From a checkpoint of a small mixture-of-experts model trained on Wikipedia.
Size: vocabulary 2379, 56.2M parameters.
Below are experts of layer 13 (counted from 0) of a mixture-of-experts language model. Rows are named router (the router's row for the expert) and show model dimensions 128-191. Each number is 500 + 50 x the weight over its row's rms, rounded and kept within 0 to 999. Numbers have three digits each.
Before each expert's rows: a language model's description of what the expert responds to. This comes from a sample of Wikipedia text that the model never trained on.

# expert 3
What it handles: Hyphens, quotes, capitals. Hyphens inside compound names and opening quotation marks, plus initial capitals after line starts or colons, e.g. Marcelino-led, "took, McCullough.
router:456512430467422452478481546568514497499460504503446509531575543448477500513458554558503615555446449431492546479524505417519535509498460442557524520494496501415537516460488560490590530530586466

# expert 10
What it handles: South Asian and foreign names. Pieces of South Asian, Arabic and Spanish names and places, such as Vra-j-esh, B-ang-ladesh, Bharati-ya, plus prefixes re, con, de.
router:580482461499544449532472436578546528542513526475449449482523530509558618530449492509511544523537397548425592446537481492430516462591478512487413603531492491480426442548526572575437600524536479

# expert 19
What it handles: R letter and digits. The capital or lowercase R starting words like Riverside, Roskilde, plus year prefixes 197, 195 and digits inside tables and dates.
router:406534516504443443471445508530556474448583435578516487516520532484504519574486605432570470426477567513442544560520553565526422481576526486491497491512402455457516381477511518519576445477441440

# expert 16
What it handles: Place-name endings. Final pieces of cities, streets, stadiums and universities, such as Ontar-io, Quezon City, Den-ver, -ville, -ford, -shire.
router:509513431475585498505472442597438516498493517462435531512493446455509551507593525504499537578510524510471505496487475494427515477528483606520538488457595440511569557442398538511444541407430578

# expert 2
What it handles: Table and heading markup. Line breaks, spaces, digits, pipes and == heading markers in wiki tables and section titles, such as "| 0 | 1 |", "==", "|---|".
router:451541530553398490533475585522525511392485526477484497483467490359523536553478496532460572449461573570432608464511444498580529513545465469613502504452435520500524516516507541507524464445455488

# expert 21
What it handles: Sentence-ending periods. Periods fused to word ends and line breaks closing sentences or table rows, especially in sports team articles, e.g. Association., place., Series.
router:581496547482514490515515457423496419510405534497510485468514490533446512495536497547577529596551495478501509579472489561499485504462439601472548461501550499482626485479438544506445492489522524

# expert 22
What it handles: Ar/Car/Mar syllables. Word-initial pieces like Ar, Car, Mar, im, ele, as in "Coat of ar-ms", Car-negie Hall, Fine Ar-ts, New York.
router:548504475473440579473421512501489486491514531445567383446526519557499491522461416510532461464531401532516562573451608500456576486533455537435423433473580547495481516519605436468539488463492493

# expert 12
What it handles: Auxiliary verbs in biographies. Linking and auxiliary verbs after a subject in biographical prose, chiefly was, is, were, been, became, also, as in "Marks was born".
router:539521591489542460591483437399527537452551539428525510444490509524450426470596490507444454494427440597502470522525468448502486498406567525441551517512490584434415489450482464438469463496457547

# expert 20
What it handles: Central European diacritic names. Byte pieces and syllables of names with diacritics, mostly Czech, Polish or Slavic, such as Řasnice, Tom-áš, Śl-ad-ów, Slobo-z-ia.
router:441475585531458530558463462591450573439512476513550486505538411371512522570566462529576483515540403410502498449444562483508547415567467549499560486505501475480535488521482493606461619428580576

# expert 15
What it handles: Commas and conjunctions. Commas, often fused to the word end, after place names and list items, plus and, of, in joining clauses, e.g. Cornwall, Buffalo.
router:561512458502429503487579597484545506502484492525487505467393430552528556585527448459464348430521496505524445506453472471547561518520442508440575431481603548517458488430433479474514540501528506

# expert 23
What it handles: Table pipes and colons. Table cell pipes between numbers, and colons after infobox field labels like Genus:, Preceded by:, plus numbered list markers.
router:450501446531521505436583430485518441455515509533505536472440451522489499549476463513523442522575465542456573532417543396447508510424471521417445521542567576491569545421551447495415566486481528

# expert 17
What it handles: Verb endings, participles. Verb suffixes and participles like -ing, -ed, went, used, made, based, located, typically before to, in, by.
router:481444497528540552476523500558536491550407501517453443549468435535447461466530522511451452443619633401462504425507503517496488564432508509485556526439450483500468516485542529514581547576434441

# expert 18
What it handles: Award categories and lists. Words in award category names and indented list lines, such as "or" in "Best Actor... or TV Movie", Best, For, "!".
router:517502423427553610463582499527512483566512557484578469369516467562520458469515542553510565546508466512441374517392516459457466516458452617390518473471536514571596466543569514468575598502463552

# expert 5
What it handles: Function words, prose. Prepositions, pronouns and sentence-start words in explanatory prose, especially to, in, at, of, we, because, There, plus some word-initial fragments.
router:545363513483487509460438458480499536568547465540526409486470625573429501516465532541483468543475485524596551561524458498445539530469445482570457586531400531471421518464572527531555511561447451

# expert 6
What it handles: Inner Latinate stems. Middle stem pieces of long Latinate words before suffixes like -ion, -ic, -ment, such as ins-om-nia, osc-ill-ations, incomp-at-ibilities.
router:548503468495526524513487426486449605565420493518548564544498485511478474528545533526466429576547489559600546502524327480500524470485530587529564547509476472508445524563505470446413478544539570

# expert 4
What it handles: Word-initial consonant pieces. Opening consonant pieces of content words after "the" or "a", such as cl, rem, b(ombardment), M(ammalia), n(ud)ibranch.
router:476537490523567511469509512537420424480470514429457504622553519355476515460443452496429500523476474533490426469561563476504521487436530519593410613477486516548427563442546476509459543516539460

# expert 11
What it handles: Years and table numbers. Year prefixes like 199, 198, digits, ranges and table pipes in statistical text, plus "from" and "to" in numeric ranges.
router:479570506554417521543404507507535498523504457596458623521491458525555453576537500471502498516462550487460524564507501597497523572529572463476506402430451487475569534537441491451564442482480384

# expert 14
What it handles: Article "an" and nouns. The article "an" and first pieces of government or military nouns, such as an elder, represent(ative), South, M(ilitary), Liber.
router:456445430539554501510467495473546578545568620580490576511477572542543511532391496512492564567379595469580422560518552581471567510497458509602499589416470461475460472488480524506494448583460516

# expert 8
What it handles: "The" and music charts. The word "the" after prepositions, nationality adjectives like German and American, and word endings in chart names like Billb-oard, UK Sing-les.
router:502519507550457486431458422430448526489473544479597503513543487593511557493587480578504565473464447463573500535567592505506512468577434555534540445557498498535589505406521456490478458519529624

# expert 7
What it handles: Personal name pieces. Given names and surname endings in people's names, often in biography openings before "(born", e.g. Cooper, Anderson, Hudson, David.
router:538504439515613540522590503448449496507512516460535486477425437462476465456493463500532587527588484487461506471470417510483435358535491559485568539549596516477410477472472531468521520438455529

# expert 9
What it handles: Election and heading tokens. Line breaks, heading words and election-table terms such as Party, Democratic, candidate, votes, %, plus final digits of years in headings.
router:451520463552546476493597462397526505462500491509467431491621551569427430543524534468487543609456615496498445498531506503519451472537516459460494470526514456501533486594551567468517473531530478

# expert 1
What it handles: Word-initial consonant pieces. First piece of a word split into fragments, often a capital or lowercase consonant like L, S, c, pl, as in Ltd, Lord, excavated.
router:514437558458517479428403486413544430475473461574498464426487585346557480454496527513488471501580463460572452496492521470515536485521547369494538470493450444531435578506509537490440538475450553